config = dict(
    num_hidden_layers=8,
    hidden_size=192,
    experts_per_token=8,
    d_expert=64,
    hidden_act='cubed_relu',
    moe_layers=[1, 3, 5, 7],
    router_score='sigmoid',
    normalize_top_k=True,
    lr_router=0.00144,
    vocab_size=11771,
    norm='rmsnorm',
    batch_tokens=65536,
    max_seq_len=2048,
    train_tokens=293600000,
)
Below are experts of layer 5 (counted from 0) of a mixture-of-experts language model. Rows are named router (the router's row for the expert), up (a neuron's input weights, with its number), down (a neuron's output weights, with its number) and show model dimensions 0-191. Each number is 128 + 32 x the weight over its row's rms, rounded and kept within 0 to 255. Numbers have three digits each.
Before each expert's rows: a language model's description of what the expert responds to. This comes from a sample of Wikipedia text that the model never trained on.

# expert 47
Description: Lowercase word starts. Initial consonant pieces of lowercase or capitalized words after the, a or and, such as p, c, v, t, Ch, Sh, as in v-logs.
router:087161164079117153107130141096083193122102101164081115102141162117066124107127192138090139122124157118134076073135155123128058132127141115185139077150124161085139147163177111122063097166122096131130163125114147152161123087147124105149079103105110153170089111134134109107124158133104143193118128127083206071147105131145178074053115186081107097138050102130078088094105078160087146082092125167097179134171118119146093071117108173145095116172121116089139188140179155128062112126177165162075118130089157130106108138145155144119093137142091140177101125125091154143138128121166142170
up4:153171143108088120080148157115035106136169102153103141122142133165198155155130140150136096041116150164159103143104167037129154146117127102157140165180085122107142121095142060099162133154155131147120097116083171139110117100122106150108100122075086179163145104161150178049101079122089109106174155103148120149093100133138113137076122060116163120096144118089118180089136150122131065106076165189128141161189105138099178088124150133148147101093154123095106094143139134125152107140142187110168077124210124106134161172133125122094161118111112116122108161175164067101165121118160170161
down4:163173145109115178124156071084051143068145096109107168169142098090125150211064170155126116134101157150145130093142080112159108187172134123132147163135124100125106136143105156148147128147121165207140168126158150077087106089119114094149125183115182139131110124175114158124087092172161140138105117085121091129108168087138147114129105147151202097066117118149106079118095125133150134159181147073100121110114161113140095133073107098181089140112159190144128125090158052153156139129163120164155073153130157098137153102134175124116153144160129103172075165086144117075168148209134184114
up5:122089081092215124143111096124114123120145164158127147178136114106081090148145112173129136134093128160121114101158131102171136137122137162157148156184155156153175173188129140115105165153071177113186173097110074148117229134194116152113075130146158141097195104182132156088150176085151112070119127121107143091160206119086140161099144137163127167154129152168075113087102111116149066134124108163102115067152111122125102127178147127174075124083164152136087190146174135135143112144133137126090146092173066089095080119142118105092145115124146076088126097112152153131104087163145167098
down5:089126108130081157103056126133103149097117147169147148126111118111135115172073166101121218085107141106154132094147135120163153127111125158120139125115116152160091118108168137158147172149116163123119077151144144046155060156136186100118093107158089193143140106126149106127094166163140096155122118130128140134146128150096099167087117105166158094102107154170184145079098070150126176174101072079142168135100080126126166141143130113118170115077119109164152139097112106061168105091124112147108073091136182148096156056163168087148124124141179214079162127053086147185133147123072107154
up6:104095134124138130196101149137132126081104090162062115125204149132130106142116084155111132107119095132081115145119198072121110156129116163128143182135121118162123134142155107132095074141170143165170094152169208118089158117118165111154133078158143169161099137175150149110122165138178163168129146141145113101098155147144084149143133115180146133073092115129078142129139115109110151100122109107139066148095155171115124139132138132144114164094173122082137190139136192130054136145175175166155097099215053109115148052168121083087122160180081131209158095134194120126099115148155167136
down6:126118097183096133164096136118135113165182141107113217076095095165095196117126090121104146074113140128139099101128137116181152091108151122161138128117140134093126133115122061176164142220132093048142152114136129169130202135146155126141131090115148113145094139106052158112163055179100152089128180085156118127152140167106128110168122190151115144113121160107123092075153154155121187145101189170112125146168156094142116128186139151147133167151170178092113155206124127105157070154085166134107119085102149122131100169119099089109123116164120070095136132127163095060110098123162143117
up7:068163131090156137153094113138135076132186067142119155159094109137150118115093114144169190109139087149118140181151107102151083126099143137148108126141129135136118115165143116149086166151131171095163107106103093164135125121140137191118078084125142162180106171117114116144154090203206108150130112106114150084173152125143157096111104168103145198163063140094092146186134146128122146158138107088103118112144105070089147070100153223172080168140111158179139120159110142098136127174203124159169100113133118120118163126061124110152112193137120172106190113094100123067153122167108197097
down7:136127061177105095128126127099154083077184097132100113177080179164176141153189080053108133147150071153131111104163176138147082123105152174109107130099128177129092158156120167122077094090127128105171129156102129092161187174121067136102168021123118153142105149062154173159083102196098137080150113115143151130137144132076107120162153066168180126179134122129142103141130094150131114156076133125110122127089123111146120137132094119166114156134145127191144155116190083103125117114108110120162134145090093152200125118071077144148119071122144131169119104088142079120129128087153113167

# expert 21
Description: Prepositions after nouns. Prepositions after a noun, chiefly of, also for, with, from, including, plus colons in lists and is after a birth date.
router:128172110126086172089165159118112219074152157103130137088126155076057087157131168126099073123137078124117168111177107155113111131116167086191134100102125145110094147164115056161102103118133108146092195049189138141130172127174152110152097106122118056127096111205050166144121137124124145151080109131087179118150090169157146140098161128073091093117114160149141111088108125093065138133081224169118161118132081101106112113102156194110144111159160119085122121146119126123137150067119106146097133118103121146130108098100120104140154143109129169145085080155114157130130165102103116140
up2:137156125076113161144142118172122130134115080115152085118137077115164146147157118097140106108081099115106171120177106142129171083126161148169140139178120144108150130223192141067105073144098160128068167102169133088137147180173132083101187166163150058143117120155095093080156099179129148094105118135152168098115116090134154143161073145126164119158188146076141162102143142083128185087070200105101139136150095123106137178078111098146063169157155119124141170138116138119120169146172171140144155074096150109107145141102186126141097177113067125113088130058108106078118110100151112126
down2:119115123123141114135098184062110157100201148078119202067130129121140080098162106109090151144114109137156138154088115117079045115128137122171164110083157082187095089088039165150108133163103079070167145107104143198150137123157140195157081144102145125151123085119053134162088115150136130175072106131085124139099157158137099172122147153106144117120131166131133110152093137085100121114122176124097123178067123155138133155171162155100124077105135119209144105130183152098137131098070141142115082156108108126090172047105127160128115110133140087090128132140151143140134145145161108071
up3:079137142140126141130172074135132138088169062099116090139125162136136097130155116148106145159176106191137124151152105130132140155156119105136174119102165088020168122122101160102187112060155207170115112115153142082103183155168094128119129169150145133151129149149182166186099162118144131063185103124068154136084129167146117136176105128162172119112101160104176133115158135083123122183112137087113128094082099172127098131182063147156170233127116126147095126087107109140147114127166105110129131135098137095195071097144076154129149135186161133137175162083143160118137155145148124146
down3:103140094098154157158161160099140178176138122154121127162083104072082117104091135146102115134148187147089154159103131138118175077126123087124136120110093150149044164146135166071112135197157145072149130148094124103152145134144185124092142167178094068155108084108115128153174134098107148153169151140215085186192158159157099129071100093105150146092114108095174142142095118080150098119126107067148142149124098095125123110086152196158085149108182153119151119083161142115149162155113151137115112136147154236132112163138121095123139093101097153165159196132059145165097150105135147134
up4:149147118113132187119121127119107158153120169067124110122080144130126086105144155130115137137114135182115174086133108119168113121126109151072106071095099090178184194116117102090114122147104194091123093153097094111122075058078091135145089135083079127131063130090125151101083203136196134126155143135134148144131134116105085151093121100195133129113159122097110168197110116093145043158129112165129086087131158060084145113081107155159156157170092141160069137156099134152105149180134129077180074137165169101129124149151174147137104151151170086147121108132158100098050150153112148153
down4:155165099155118144111137102181126121151133174133113115172111142055128133139160121149118104109145130095158094153163116110097154137114152156197154147154118094095134168157159117139132120121183072120168073109161158149107140127121143093144113087089182099162119098111128169094153065101064018113175135117173107117140141165098165132184134101144120153100138153129088096085109139064107101098097196208107116138093128157114146070100125174068139108148078171126084128161124099107130120143102118205119071168096107133129191136094088097056093086100147167102120148186141122156104164136139087093
up5:112122062068112128082117096158153142152088143170086171088129167053154101108151146121100067102117120095121160078084113181148104094149161073123107114077087088098157142096179098109133110144147061096154105112100070104129220114143139061095123144081121143105129144122109152140154111127111141136177166156110051170093122150090107142105105154074186122143136134073103094108133194111101173173131112123152115115118142064142126127126088084110144148204176118123151129126162143127081161145065065117098082112096127137186068160085129117119150147118124101102128187140133155119162114110155119133
down5:178105085168110187155126159086092114124186121166122095132154076111158144091118130191157230127088106166154080131159142101097121096182172084185118097157145112131149138125115148094143125135127115133152114149123088166147107107184184117104136149168126167101117173129117098128144168096096109155115091128101177172150068127148160138092135145162106033092097032068044088143119100062108116145110049206111147114142113126129168126119124094124158106097150108170151116125092113116100062134109107138125132088101160108116143136139163113104197118138136149102133143152152137159104105107097150154

# expert 8
Description: Institution name words. Words in names of institutions and organizations, especially University, National, School, State, Party, College, often after the or of.
router:153113145118102139102150132121172143081172165126127126101171166093050134122116174133081098165149086114160115089139098145148121199077156155167111145056106157062119085160102076132089081164130117125102136132143191111144131086144079119156072090126139082142078144194126172115108116125170127133156068114119154175120103158174106112068160147106090175150133136167076116078172092139066094103080161154174204055158099151122126121139117138102123176160159133138115136116088124133079136158123094092104092110044137154152096119118130093108106126135151160150115143166109150177115153105105174168
up4:088091096124119182197160086094114071171132121128130099126204081156091108096129131122121040131126120165088157108137157089052069060128109160151118093091107106077141155096100190161117151151171081150183143150099069101107145102115182157139130151139088131137124120141144127094088126103153120178091118086099135112042135114146158120170102145186109130140135084115124119103114181107082093114149131093185101099089122162115139167123113099090139175182132125136147111094099072098133163089110109104103165085137071113065134087096137085180145102126118165090127156110166134162139164126128118179
down4:090174171164160099119133185120142152084108086078178079133019125210108150168162084062105140137117105174155121133078124156153136160128128127058114198132132128158113138191144161116085111126125132101131119104158134166062169169108139128135109139096187187109098152150075129156147122176159124120111071128182131134134158171133158118093141180134126132070071160120115107069115143184166153149096111103143169125125115153156121116062148180101094109123144140093116133139143135099154114127160116152121109162125197165091131138161086151126069096116114139155153121145091107112170071128190116169
up5:143102126151148121131168104111118113157157118124144061192087140145123095069134120160106139107127124112115146173109123130132147100123167086126074047122120131070179183103184126084184082191149167068147147100101123075163119094103118084104080170138169072172102167110126104095151087163130120089148139146125143147105146134093140116093163121090086131143160108116098130136125193189128160140082139197115119188109145103083076112169064083124113094091129139134113117114147169126076105176076105178149127166114098178082145113154042129155133150131115176164125170100107128106176179142146090127
down5:116100155157123093182088140072142148109148168118128155124084126140167164084154120131135120127129173182141140093132132122101158122096159201132142048154113157113126159164133161122151147134173138063101127147129091094161131143108143188109057057093069137100159148112154105112124154146098138140096155115145123144103156164120104094105144163107108061149088158104123090126132124122089099096113207143150092096133190135140088179111092144146155142118178170114150215102166164119106158159114121122134143170125132055207165110199080161136070067148103132126082095144115074101111129199133109098
up6:117136126154132123096132150177146149136152161129112122139178095122111102096150154132106070091076118159104144120105148093157125089094117138143109173080121165148111118149161142093110132181188146141110129111043101150105114110122111093117110195133164130141102121148123164102115148093162118093145145077109139168141102088092138178079148149182111128134118176141129172114122131090132080132115184055105112118103114142128122153101199114166098134159020200119070142125133105176088102208074088146110114106168130163141125155201112126173117172151165175068092125149148108154073110105047168079
down6:157160139121090185144141124134081126087137132139170166089142158129076130136151138102130157156200191093118193159178093110092126183154159113143097148132169194154158124112135160136147127143164116132154159153178112078091119118143105144157097156087152109132155136124126150179090058124125138181119117132118111168136188114141154152165101180082140096141175119148168110172164124127141090087073111154128137182157122113103200132107121141111110148096138174134138119185099076126162142088112091091215196167108131163115136106098105143092103068127128107153171092054137058187143107163116118062
up7:075114171099128148146126130119041158108154164152101096104165109035077087104091118115084151149111139213198144101169048099134110156151160120117137156162125127101196135112058091120116105143106177100114135153128116080154181198128106119160140136132155086158118132109168105097133113127110162054142131130117130173100154085150119110148140098078110149113139086110115105091173115155084145129132135136151146104126136136146167109103121129152122152132120173163112137181127190150104061121199148110129151169134091144135099065210075128116129107192167097177066111123131095112103089104121150131
down7:169128139104133128205102184147191105107155087072086102153113128120074150146147154117134146092154179100142089168180147160089165159131085146105181146115117150145131130103140120101079095121140195130105105179116117093131065116098136124060106138169082093110151102185145118092137074113106099068159144163164139156140089154156191057122138117152161046126090127103069085133129138123078083140118151156124129123149126094158177147106151059187145187092108147141189080118123158101186107163096123105108119108138155123135136105080134141128103084135151170111150200115137145122165164086168103139

# expert 31
Description: Verbs, prepositions, hyphens. Action verbs, prepositions after verbs, and hyphens or line breaks in credits and lists, such as against, took, received, co-authored.
router:129130117119157129098100174114109168099146153111115101116144145143065133117138127156072126149147111137089149170130116109160068147138113116180169115111155124128127100174121126108149141139091064125147162113205149116137133109135089082091122096124093072123119129134100132136083144158119147186094088109102125097151144133191174073111090102111074147077099173231146113072103092148093122123119147167155173139120094139179136135097141162123172118112137117113156121171073180194164132084070109164117073109083110171153124123108114150116129173100124173146130080212078177143139142154113082238
up0:156138149113096165124015063126141081153124170119090118130205119127126179114147146126187119125114116129160107063118124153089094083155152140139133169107108140089149152108070196127180135129126073088156128084125115115120145119168155152101114203150120100160157180055146129123137171137122192112159155134103129116124074103123125106136108075169125118123128167128131159123113083106191148055105165164085111119115079135136144151150119138123108076104125119117066175147147122133180193078174086134145145116128135192201141157152149157165126131072148097113074172150124122067152107112162108120
down0:133113120163073096160117162158118156068179109156109102151152103065050041124134167072138076135101076051141135129127135162159163127146125133124069129159178094185115137110117107124091087121156150134136101168114122150143126119130126136072114112150184146128127101119155102144141070117143107153140115070118097159150091134124136140174148084142128134131216114151146108167111097167144115099096073113089101105109130116134039089111173180091110103184124156137116194152150098084159137165135145111127103113166080081155085130143083073109110126118166120164131180096162058081113157169157154089
up1:078099193114140085193143191135078051140108123133127145154130152105133127164154117109151101123101072121098118062131090107177201072135135098139088150091139059114133146096214162088181126161106081135138163145074111175116117178112140156104139144169108096178099190176138145075138152171091145122082136109159154148152125137148120121095077124133161098104120118135143090138120192108160130128133179120128150128120129108167097154092087141100171094068158128121109152130121097118194195123108081198101073139129154131136155109123147172136110149075158108180160105116105137118149166136164065139
down1:142101154137169118115123131146116145203140088148099142130160131161113118149145116102171133130138124133116188090202139144177146105151186130038181197175119137165159085108118090085122083156149090156122103188181134133121153096093117151141131138123255147110084138123107121118153175110133167147122105104131168114086134101110171137104161174134122069139131138112097038196142152078157149107132151166173079183135116107148134118091100109168102125150172146136118095145071068110159157146158153137143094113162084141109163076125088097106135119148160138198140121165121140141114196119124133107
up2:138099104106123111128136169086104073073121087144119095160165125162091090114120134122151132103185127163109098113182128120138085139136115170089123106131081134103148164104075110102128094161157112176173150136097154167134152012166149110069122063208156111097182113043146094144127107111147119122124131094089167154112154098106209144068106093157153162108113131088135144142153067138150096128169135135106121116106087162138105144087158158169084127119123183119117117127070093069126109077087128125113109106187178154170070157103076138172168176104151148104142173144142168132152151124101118133
down2:079128126110131060128106159146111147124154111079116138128120114141114184123079089078165125126126144143137091103084108170142171091144097149198159096078123091091193156159131154138142141119141194098135105125133074045122094075088136178115168107150124159098145076173114090124169154139167104097120142116173134118152100112135135132090157126115123088105102068132121130054039170152161122122163183151129121130116109167129187124131140143115140182180135156168124104099110155193120127167055144077135158095163117156061165078129155172116131120157169075137088085131078125154113135195133092106
up3:129142137087097144092074154121113154103170174068074177154097081101125195077155149115121119135127125150158129133137141120176048105104086126098172122138114084086080123126181132153124097121109122081120100142119096155185169109124073108120160175139054105146127076115111144134187125170117214123065118109146048154130131098111088105065107138108125075134115103148121122120088118165176116133161114088106134129101169118136203136134135059152108184121066172148145106153110113173096113189128077193154146160144124112121109143125093126106146161196112132099140139137169167133196135142119103111
down3:220151171152152106160152122079160188120151145127130139117160116129113159094092095147118101143153149164136121070156104136090119110151134125153117106137122115146153108104100135183140114092203124128074099156094130118130151095166138151106108156158085158161025172062105122119111136158111118122128149098124137127093163147070138144129088129147082089121123114113133112153137165087139154098167102155190109133098127214151164073101115126150097166134057067107130113183084084078076143142133184076138164130141103112087039089164119101129105103133186108126098180168128152086123160137200095138

# expert 43
Description: Inner word pieces. Short inner fragments of technical, scientific and species words, plus LaTeX underscores and backslashes, such as at-ro-phies, cyclo-he-xane, poly-g-onius.
router:093185149146125115124138145110093184107219091144100055152140217073065127142098162132065145160134117155140086119172142110119100132135121125155075126122145103132121161166112110137120161142122150188102185107129125144141102102133112134110159117112080100133107094092073105164112155121104120132134087074063177097071102130148169123071079130091121149150030143168116091123096133201108097113129113113143130084126117132112170138069164145165136110140113153077125182167147149138118120114129143131105153087088069117137065188160134168126124187117118122149100098141083101101203159083100141148
up8:145168139075171099145119167116144160139147176089120160156147072084191133131100122123172088060155097154110122127203079153149106116139158158124103092158085088169124119109133102116182096123129146125092159069161058128141132089187137150119163151064119118128112107161126088217136169169152136075134185130123139088118148134151130190133130115091105116163135135128128122164114075110106071194141092156169147133081194048156123058123167147112103138120128150130055148172129132155135103099132121115133130139162107120081168106132131147101143133176090147107068082165190099114080104145158155115
down8:156113136093119156140142136133134050058117171108131110124108160186117173062152087193123109180116100113090102137129083088168134073084204181106108146155111125148124131122087133177119098097161105189171155164180115097124183081112118142112110161161172098140175179162169126091110122117137080140147092094131050119138135082109136164164151144087197174140117115115177128088104125152135184083128138105129153130121111142157081163127084117116186140105130122169081097104096098136131132097118127111120115145161155127137137040084126118086155062139166156117117127168096097156152102161140049148
up9:095148129255121115100127077134107141141140154198181121093104130138147129163100142143135122133098115172080131097165156116122120123102121084140122173184138156151165146189122124134084146132087102173138179116057110130146098079079130113138129110068119055109188138181158132148107079132184151103104088169168137147136136115101046110167144106115092143139175129165110149135162075129145117158145159132110093112160176157126133149156129156112111126109084145127149139089182112099113100134162119093087152124144097039150101194117125114073131159122117108162123097137069081166071091157159188098
down9:074141093106114155125130088106100178152117134121156155167148106190165227130110133134108099160099168165144098166123168160106135088105169147152139124127092162171153116097120080182140138146119141153099089175179154219180082146126155114091046124146139128192144094135060098169134126154110115140152158135107130176136135108116102137095153067114140181055132172098122131151122089106164200065107135100166118158126091128127118178140091151140166153190120107137128105084074091155123147131116135079136105122196179114082106117140104122152113129122132129200147105181149154136157087186117144110
up10:088174101131175113168200048065139196145126154138063150161112121115201138117095137123089067106120100118162087132183115145163170109150141125169111115141125149104150146096063136144107202099116164170156122112134080142106090136105105113132110126149165138124118165116153128151138123106157205153149169179124091127158109153131151104144088121115140123130134156091091080161194162141160000139113071115168104114132123097121149136166099085112159136133088116105071118099139137068083157119126115097124110095167121136171177128116144159130127190137147125116075171091102144144126183147140187123
down10:162082153171135129098175146101115184099166092156182099141110103166127139126164075133121124066097189095095134156121123115083121166090126121086172134182184085122114152166114167106109098139151157164229152157123134125133097146121118149092172206097116106153118126097092122090129158102137122120127163109095089099146105102161099124140181143161123172164116104158142124106093128092097188169145097152120147132089135166117124076157056138079086132146209162194160128179181085164120132135110121119092098152146099156174144088123128173136130066038103118092135108121112148123201125104123094126
up11:080129094115129094121121187157123087079181161077132129154166043188102143083158091132097176129165120134115095092070109146055133103134155143173117119119125061134171169099120179056113133142153132118114160155034117158128151053171126134157137060115145094122092071149174123151054136105113109146140142133114200143127108166133107130101180186100119108111105141179119156192127119151139102125154124147176099080147144120164083115164128142122063123161114111110144163120148110098123146150124131145174106101084086076188135100125139157122111134077144123131134139162205135108160102155110128142
down11:130129091095136108131179146099053093109112101055096121140142150189121142061145121131124125056115126109133156177070122095080134113211116138118080095111180166121080151109163104151127209116190162116125113171119095154103060150155154172093100096146082069088104091106144066105129159127115136195094064134170139145134105124092108094131109145154125075092116156105142202095140134101100134140131063073102110166145140153101102124172151129118074075147121151128126121129172140119125132086073161104117162079128133110115096134193103124126155154140150142131127137106141111110067092151068133168

# expert 63
Description: Infobox field labels. List dashes, line breaks and field labels in infoboxes and taxoboxes, such as Preceded, Born, Location, Genus, Binomial name, plus == heading markers.
router:169155136175170123163102178158120144082149147116109133117134130142107103138081139135103130152108137128125110118100106137116141217128115080187122055087139170126096139168143102166145080100121113156071140111191122142119129063144086084093054047149102085129142108127134162139091158139097128134126088100127140114107066170152098079127128163117066151086147126145130109093092090160105103153098126175166134153129109154135110163167138166121157167124138105106120179143152157191110080152082115148061130149154161166122118148110133190178122198085148159184114141176029175149125100102093109173
up0:108093126151167097119108171134168112117124114074118058119122095164095131122138136118072092101087113084166132106076103099129148135137153093085197086138178075162109130168109079103101155136137167092144107130075104099111097095128137092103122158138125120165085137087146093125109159100123163077187153156155166113105131175121067186157116115109127115180153187163090134150061155147116140126105154154146170140123140143148104085128180067173131129188046133122141121153144161158101100078136115134077080102161131099230083115144130097150103136161150126157211167135153087129092149093189132118
down0:105125085151128076117115119056172114117128103114121122176120138123107134128099077139192178139112117114109164180143131151170057192141153111197085108161129113116132136137168135149137123146116131119150161142093104089185147134164127061101096152146120117139096148087127103093150155065106094115055138097137113139059114122141151131157108112146160048129184137045159123104150154152139111121182131127124090141112082132163190134054159171099124137160112132169091198178158069148159113134040161106118157132056131158109160119169105101138116145087118127125121161054144149107105114113072109144
up1:156068140140113042129112117097150133130136113076118064127088110177118146139117162114109111144112110152122135108073088136150102137096112166166097096144030125163191142051143112125091157109118126103149075089120118136114117169191095102157158102099140147127174097127158128146194215082163105115094157121113133125106088114135118133143105059106128109082073082145134179087091129119130101123161092136167110182090173131096147136148131137147151140121113089100125111092160065130149200146112100115119170082110173079161089130123057120118139108101152183137095128158118149088118156107045119189
down1:170114149173110143134132132099157163135124059123124101163092135136125155171136104090171167109093121094097144100187124088124068102091073122109120184187110134082082166148135139087106103096150143127185119171058214067137099085102146119163136127096130112066113141173121030126166121161111163129190138158188114089122172178179101110133176094124204155163124171116175082125149124162141156151205161109103112159171145094123091153139128108167154148121087152119096142135166109127094092133114118172110102115086113148165112075137165128170135159132122129143127123064120098108128103127094162108
up2:069086101105188164128111116110146079137117157118088156165136166126144075172067130162139115111141156150145116111153137116186191114101104111216121109098146133130128129109097059139147132148171150140159113090107151128112177144154135115127203098161114142136145178129129112147095201117123093093096169156154100174161126142137082145136155112113126068089161118109078148150117157169173115141101075175112113093132151103074109174078122121204158145114166152167145150120115165095090120116060125119150101154148129143076191124209052149153108198132076132117116116140135132138180066108108149177
down2:106157145096105124078101137118089101124120131089167130132150157134189133160140121143078099119097106109129128075152167092101114105142193129037123117113083126155142111123133097147116145170123047109136181147114170130171097149156111111124094181090113100099164161086106125127114136139174168113102095151166105058139150184106166129142143135188132196156147123156123102122157146103128165136111105107102178138142051141078106100096139136101074130167123183091080156100099176116184137147200103158131112117122176097102108131155146107043180076178177075170118099156090147126170099167124073154
up3:108158156149159146157149154109109181094117163131130158100130145167130171118125104129168101099101126132128138103095147146150191127166150069188117155134126161137163173144121183188145165216141110178104092122125096165159143141069124147156103123181082165053144123107138153155114175093148116108120130072152123137128075157141177081127099197103061162132159137078161119121135077118165114150138080191165133150163111133154121086179166127177171161061127119163136098135199075136108076105156137058112145133134182110111106166175145153133110138103149081096109167180113148112131132133105170187
down3:066107122150064130172108112162143131165165180103134139127113138199138123081138135140124137152148147149104109105124163129135122092131125161107052105081171056128137121079145017126081183138142173121159165174102184162137063115077143156105128104133162113148114128090097113151163076124104147122108134111101151094103178084086088140173143145105179165124108092105119136116129084089107087074112167098170122116150135118156084139055106105129129117146106153096173133140093094062166191105175100130174080132113097065120166095101125107094143129137172151081135090135195093140131160148165141153

# expert 42
Description: Taxonomy infobox lines. Line breaks, dashes and colons in species and genus infoboxes and bio lists, plus taxon terms like species, Genus, -idae.
router:154110122075131144099086194144123186089106096108088132117162146090121109117113169151092132152105143088204165128177172142117103151189118077155083116073098187102140133160159153166117087133037154118137121125132125112121101064127142143164105064061090108123078113121060153153136118174095118134099129152107188124105138111147155126146118153121093136110069152145145148108173079188117084139080137178131137061159063122092088143125158113154131065193152144083100135120126134155088087087131122153088120108120143104093073143084126127151140148072134109108143085184111123141195139123094108156
up0:183161163162144101136104149090176114115114175121100110158116177137095098151086100196126094166190146151126188150124199150109134166151081166147141122084108149124153148051169122138164134145164129113181134153130141091093158085108123138148138126093175107150162090135133147112160056176101109156150184159102107113153159088105137081151146121153124204142163121114112112086156081142104119128138125116087063095123134131203093214154131183101143078141117085139138120107160141121139104133102085077082141172154131117086088139148103069149130085084088127082184179104172087093138177121115137135
down0:155143147112127134160156176177102134127158099105113123108119092116171167083126142097098077151133106127162130095158110139106146125134122128208078138164098148178149115197134101134171129105124162109149149141118097228158180129151170158071094107115169107160158145070158117209107113126113144105136144137157118207100086153144117113119133163073123099100072122141137094077120119145133133143127121173140113145087176139107107083201193149099084143206153115134083180091091191131152171104122131118096157115137148088166092161108144189167042085111112134151148103136157143142117164117112194149
up1:136142126117084111174188164135065195180139052127092105209094109085095136160112118116107145109061181094163072148157123124119136100181131116142102146135100127126161172130142144088143157168116146052143130097154130114128096081169161146154156090087092110193168135124126116141141101140117161120138176120048203108151136154103137130114138121046117107070136115094184118143118097118162147115091161135092151159140115174093158102211092128173187136168101143161129164183097152124139131107145157141122144155122065112111118147179168118156138171128090066084126123151136085099143120142156138095
down1:110114119148108129062138075125147103118084161146083161178163139161161118164142170141092083131145127145124153116167147173096180133131137108091180108145128144100143058132054177127094130167098120182147107104180194102065168139160131121081094193152140154145086117181202118159108112140123119134151117152074110103129188093133124136191115145142111135158119124099087142142128131127109101128078157114154152123067154172129123122157121059120131124133157058135117119030071101161146055150165079082156075156127152161139071137094152060131154117126156165125130126107112110155163176153156121108
up2:135118154129152136199066163192141177113186100150139152122171119146148126170051123118105150201183114108190076080141154136142108175116067152188101161120106082135151160103104117146153100159140161119102130157099151115138167104101090101141099118085079136104154132149127114111153112115142189096161140128092136171110184120146093125104176117132086150169106158089114166180137144119173078173104122059130072083126120115159113145139162184168137060163161144109133122113154124128141094182141084124078089171146125097093075186173136115085144155085106152077118089141133153118095128146201135112
down2:157142142109180143171116097059111127197114133057135155126121139160092067099172072115123101113116109111153088140121122120105100156113165179159146153124110182130046125160101154142153151110135130174141127163228155163159145167089127095190103117172120131076143121154134146139116127140115081169158175096129133143095092123133149157092072103163182106117145088080065129106143167122101103138164126141092104175147149131085148085084097092134074132093145146115169200157127136095206124088138081168126121075149196136123142094102100131168053135119163084117125174113133125140150067128109142134
up3:121115132134112142107094162140136099085113162126150125113122109109190097096095100140134118102113125083169153147105138172152153129123149152185130159154107094147162169133093115136117150154099120150135173142085138165114137138168121163085096070070054102180132145088088150094165159213067165134056224135092098071115066082141084078140102178121094122126117137147096134143147170142144118124109101113201130142136148186098113110198179186107089113106083118127141084106126144137140117086130110129155129099187193137127132126104112130151152111085122158126211192115175150088194133136143136156
down3:174167148144106115157131080104142177086143125165117171096109142087090138077116097107102095123128103180121166090121149059125105046145077117192124165163112113045094150088140075143159177170100136147152094205063075138168098168173111096108149143118094153122076125096112129162065129102080128105144151156105090141143097113128118157140151131090154122109144137135174102102068159076164102118107108135117085121114181102088166112091143191090151164079177087163099132120112128169131111159114108132174168126115147163174148088150143154107097125162087060152099137132086136141137175184144117109

# expert 44
Description: Sports and place name heads. Head nouns of team, league, city and institution names, mostly sports: football, League, Cup, United, York, team, club.
router:139129194116152144156175131158170110077148136090125124102139127106097117151082140136100063196135067111144125110132106136166139187098171121138099144086130213059125087180132116098072101151099080151099153134166174164133099139091118134130126103148129112156076206145115152128122177155130101118068047119132181120112090157168097101064151103131113104115107129140114116115151107177111135097074202153172125055147080142134138180117124141111133136110175152103119153142113166155113115067132112137146090093055126138121126109098144169166165163136113155157106107157066183177116115070108164105
up8:148136079099143136133075133116123138076145102135108095152108111106144107151163116099161203128134091091118110080105137116097174114193119106187152126072107195099128130111104124172110149129119108110138117077111138105142103100101117088088115107173121152096142170139166099170178115147117135109126156103131168153087111181161159135116147155086090116124171126128127168139178142121178097184115070148040122122132110165095207116172072111143173099111108099138178118099131171091099145179119125113164084086165045175125179176157201130067164072129102171148077132114130138126113106140156174071
down8:115131127141132119094083113135142121126124140126150144122197087141082145106165105136089171176177151151140161142149149084113168088064120156124149167158191075163082087130090079073163041155133101107132127142074121119137126091135140138114142126143125163135153115102147177156066069095141141150118135100098136139151166107115125139113109103167215170126131144156165114111105127164079115071096130128171151168147160170113142114122181198099136088165175104180148128138123102163128088154044132149086138165128134137177188134146117123149061120054120191138161117171146120160148078204127097162
up9:130135187150120099153113137171135094091148156131130189194105159166083147141114163139093120124137172121114041115103144134085176185144162128124124112105122200127108137090189141146122160111092169153177101112121109137067125142125132103164110078155159123120111181127150108156175156096102104115114138127177081091115115094134071075092151139126116088166128144148146041205184169093157146134114138099137057107089114104184155136144051161094189133159114152129140138134105113184183083112174157080124154143102161077131168111182128131114101155198130118102133179156115130116130121119183148117
down9:190134093113098140102169127148124099121158154170099135159114140099197148140116151158105079110062147110113101119126082163150148114149128094142134145146077106118107108093105176109142204088142200147100161142132133095106220168108124079099096105074074066101157173177127137107129156083133155138144102105056130098134162132090107120116081094105087115090053101076070111128171138157118104095160155102138102081105149138152157109117100116129155138123069138110087069043115106051190176096118107102157113117164152116115142107124097108134117066111126160071113147148149121135106156151097163139
up10:132148080139134124095073113153106138158143086148121151197094129115103154127185123124087130119125075159128080071112085095166112088191188138170070170141080150107205163122078146086166138179144154105106189141131068151117133150103173122129153172152171107128115123167121109160089191138092125138131103131139141169146100107085153210169089111095193153156153120108143125045120115154156111147100138096139153138102180167132083172143135142141095165114073149105105136146148035121111117111095156111115113175158104124113111170100144154092182105144108119150131090145176065119137168122170163113
down10:106113169145187080060146124118058128136133136144139095138114111116176128173090130090117121173147185111150088121171111099095070133174134133127122100097142106115087198139130119166174101105103128095117131126135104106136127083109107037132066149155141115143131120112146156074123115188122121123102150120120089060156115100120193147093146121135126107137095115128166132154092147054142127149139100126107175120147150132107102082137102076173130093082154098145135100104176231076175075088102099128154124124149152197101079128153099112077146075144153183130129194155070144123099122182162102081
up11:086136093153158132116185099098105157119149149164133112102116124067186135112196070149109116094098125109143141158080088146076113073075083178160112150172126159106138124122108120163103146107104094140138129192080144113184093137179161060142143153176115173124147117198144108075107154131096130115115181116158098189109196138106101158201156094129176120117146108111124113153093107057152218127137085099084149135137149107174156120125121114175176123174116141161164085063118135152118158136142114124130136120171182090120106118096146125128131119168119154071128120108144127092138089220158115155
down11:087179121145113143121119139082123126144106136167168150124085158156166088151081101145143152121174161147091147124127115135180094148195140177059075114148111086131120146071135059182132113096144177142081168140132167188071130142090131088100093143090126072119134139138123194146095084155041118092082114167104141146094110090139085100153153171152200158112136136148141097197170141134094111120135117089152131152085090096134102094182130136094081104155146112181119094127161104079140136082155178126135141111126044103115131159125105149075173180108143179109139135108110113129193145140109117087